Experts of a small language model: vocabulary 8192.
Below are experts of layer 3 (counted from 0) of a mixture-of-experts language model. Rows are named router (the router's row for the expert), up (a neuron's input weights, with its number), down (a neuron's output weights, with its number) and show model dimensions 0-255. Each number is 128 + 24 x the weight over its row's rms, rounded and kept within 0 to 255. Numbers have three digits each.
Before each expert's rows: "gets" lists some tokens that make up at least twice as much of what it gets as of all text; "comes before" lists some tokens at least twice as common just after its tokens as in all text. This comes from a sample of Wikipedia text that the model never trained on. Tokens count by the router's weight.

# expert 1
gets: "\n", "\n\n", "-", "  ", "|", "\""
comes before: "|", "-", "=", "The", "In", "On"
router:157131120107150101106101134112138109075116093117150131111147126081149146079088109146149108132139102110139126094137134124140116160116099129109129147121134105142149154132154094126158155157157148134112134109095073182125123145124197099144085153163131129128136134124092114121096113091110093126111123100136119148135106157103122090114188144177150127118154126090096140076150085127124131143123127089128131132119147114102153144160097107079164162099126101152141130140109113138144165124130153136145129100115125137120157134161136176106165180068105098132127129109188118108158153130138103149159128158145121161099118159158073109153127158147132110089100093111103137139137162100152122141120108154161114139126156125116095139154139122124155153110114106154177151127131124116136114097155125
up0:125132084152131130129095121147124122119127139132133130120137116176119146128119098124159110146167122135101136107128135097137096155134148162162121099084140107116147171151087103127083145162116164084141108132121128156097108109060112116149135118134133129131153108163100159115108118110150115109131113117115155097151106108120118094131145113088124123126117128125132150194121171132115095175100104151112139125131139166132153100135155149146130104137175166134147169128127150102124128102157122069108151169105143126107166108141142158172073160091153122128096134157128161118112123161132144109097097131067136156104137160088166119126118114183123108130115133124096105170125134144107096172125137116109109100114122117118150126104147132099144150093144131165129175160136155131161113198158107
down0:137152092169085123117138114134149148135103099138138121160127101116157136106182146125130148117118131103152151148096139108130172099141105078116173119094102120128105129078178140122167139117151108168076121158138127124134128122136099153099158136114150129075112133133130142151131118151152131128139142074153141122133170111127088148153147099140169118144125137102125146081124130130099121090188134123133111109071168144150126137157121160152114134131130104103081111082137124138139136142121109166141132131132119174161146113113153112086127165141122162132127145140130114107095120113140128123130142085180140130128139115135096100147117118164165187108117169167130136142122136167141102118127123164134119109123165150112096132141133124182131072124167116088139089122165123110130112077177132

# expert 2
gets: "=", " \"", " =", " '", " Born", " information"
comes before: "=", ":", "\n", "\n\n", " =", " information"
router:089124126126144094111135149171141158129130142103155114149118138127168128095104121120125127138087118177112161134125158133144124091096111129093180112090153132126135161131142115137161092146068140153108124111131172094119105150098107096077135125120096153125076098103193107147158111121121117151169138148146134122144090141174189164109148116120138086113123118133115122098123162090100144129150097090132102132115104098171144141124102127084143106136104106167112097142167121122138121106092090167120122127138152084135125121168147119135158123155099177128163076113090143128130132123158101124105107143107150129128108136129121147101105160150115141096104137133153121141128154116148119109125108152137117145074136162143145130149168170098112108107117094106149103154133164143161138126091129
up0:162100120154133152131071108079140150115159130138133109115132175118140153125083131098108132122102110141155129130124115133131151116122145149092117104153162100153105107142148140170148137139096123138141154130096139154098113098159109117155155163162140135128124166115133168118104155124143129165149064108167107134112092146174129113116161119123121082085161120115142083088118100111138069146126155171164161154126154110112117147119146154072114138103171182158152104125165103138125123123111112168128161114122136127124134157114132120133156132092128125099158164073176129127119129159123125151112079153119106153133116121146131156142099122112108111199099113165151132148100137105119135143105104111111105105078115105101126129122085139143178128114131111109141107123127169119096132114131135
down0:181142141112128116149117122110133174132119147155100093130162137128168107101137141170152123143121091108149128132097121104137092118111099132135128129125091106140117140118114121043140114102150149108130147169108127084118104158144161154141112168124098160128135132117101179145160124128084108113129128138134127106104152127074169131102136170105146098158168104122126128168172145176112164125113152129122121148129143075132092154125126143112125129125104120100136163143121135104110151102115102118107106119144131141151160150096139105088163134122149108101127136154146156172116140089122151134101096128130117125106143100128091097186096111103106095176106162117162114129102143117152132077101148141091191130163116111151113117102123160114090163128124126115101153134094129113137145141182129

# expert 10
gets: "-", " in", " to", ".", " At", " pro"
comes before: "-", " the", "\n\n", " The", " —", " In"
router:104148153151102155114111148154148132104164102158151100153155151153098099157155107101113106153133105100102095142145089140140154124107127163124143095117152108161104092152133106102105116146157148097154089106101103109153126148102101119120161154103129153115158104159113108129150099103106104126149089153152105102153160137088103134116152104088132160113151108151144112116153109166126148133134108107151112152106159111106150115153124155159120158152153107116113106101157161154101152160157159110156104101153155157110101154147150149147108096147103150154155127099155148105107090111153158150119138153094146137139106101095100166158098086149110150161151156157149147149152151155148101152128105152150103160153155146105098159103094155144155101148154108151143097135157150097153102122160100
up0:140138158113125089133075120156129136191105153158135120150138092113137155168125111104100097099119158095101152105122124116118139082125094141115139136137108120128115151137140107134140125109197120082140146130158131131113118170119122150115100155096155147146145173108145132160132157163150113176120119132136096097114106121111088129125104095094142145177102130107112098094129158123099099112102102138127156138115138156098124143173144143123123159108151131062124134147137158091140204150111120145105127149103137150108125126097131123171151125159099117098136099098139089092125121130183097096088126127143120149143131106156139117146133117111077155121089125173109088154121113108154158130114124143164166130142104123154139113151121115110167145154152139091112147117103126090109116152082126
down0:153109151114164114137141110124176115095121149108142127208131078112110111109132120158111147134134123110114053102142076124135098147128139149109135152150094107101097132143092144135094106107119138155128130106117112121088110111131123141157138147119080152119094107088126115112123154093105140146150163124097139118115119198112124140142154149145091162098120106163109150131140136163114126078110150157116167147130115109115159138138132120132175172109116126158124128079157093103130132138142138117152146140097104157123111116133118117140117113121120127143083111132140088132096100127103137149153122122083119100112124130135174128159086115152150124122127154129111140109152130120154166131146137117129121190143148122136096101072145206143114168107126126122138163095136102080116168122127174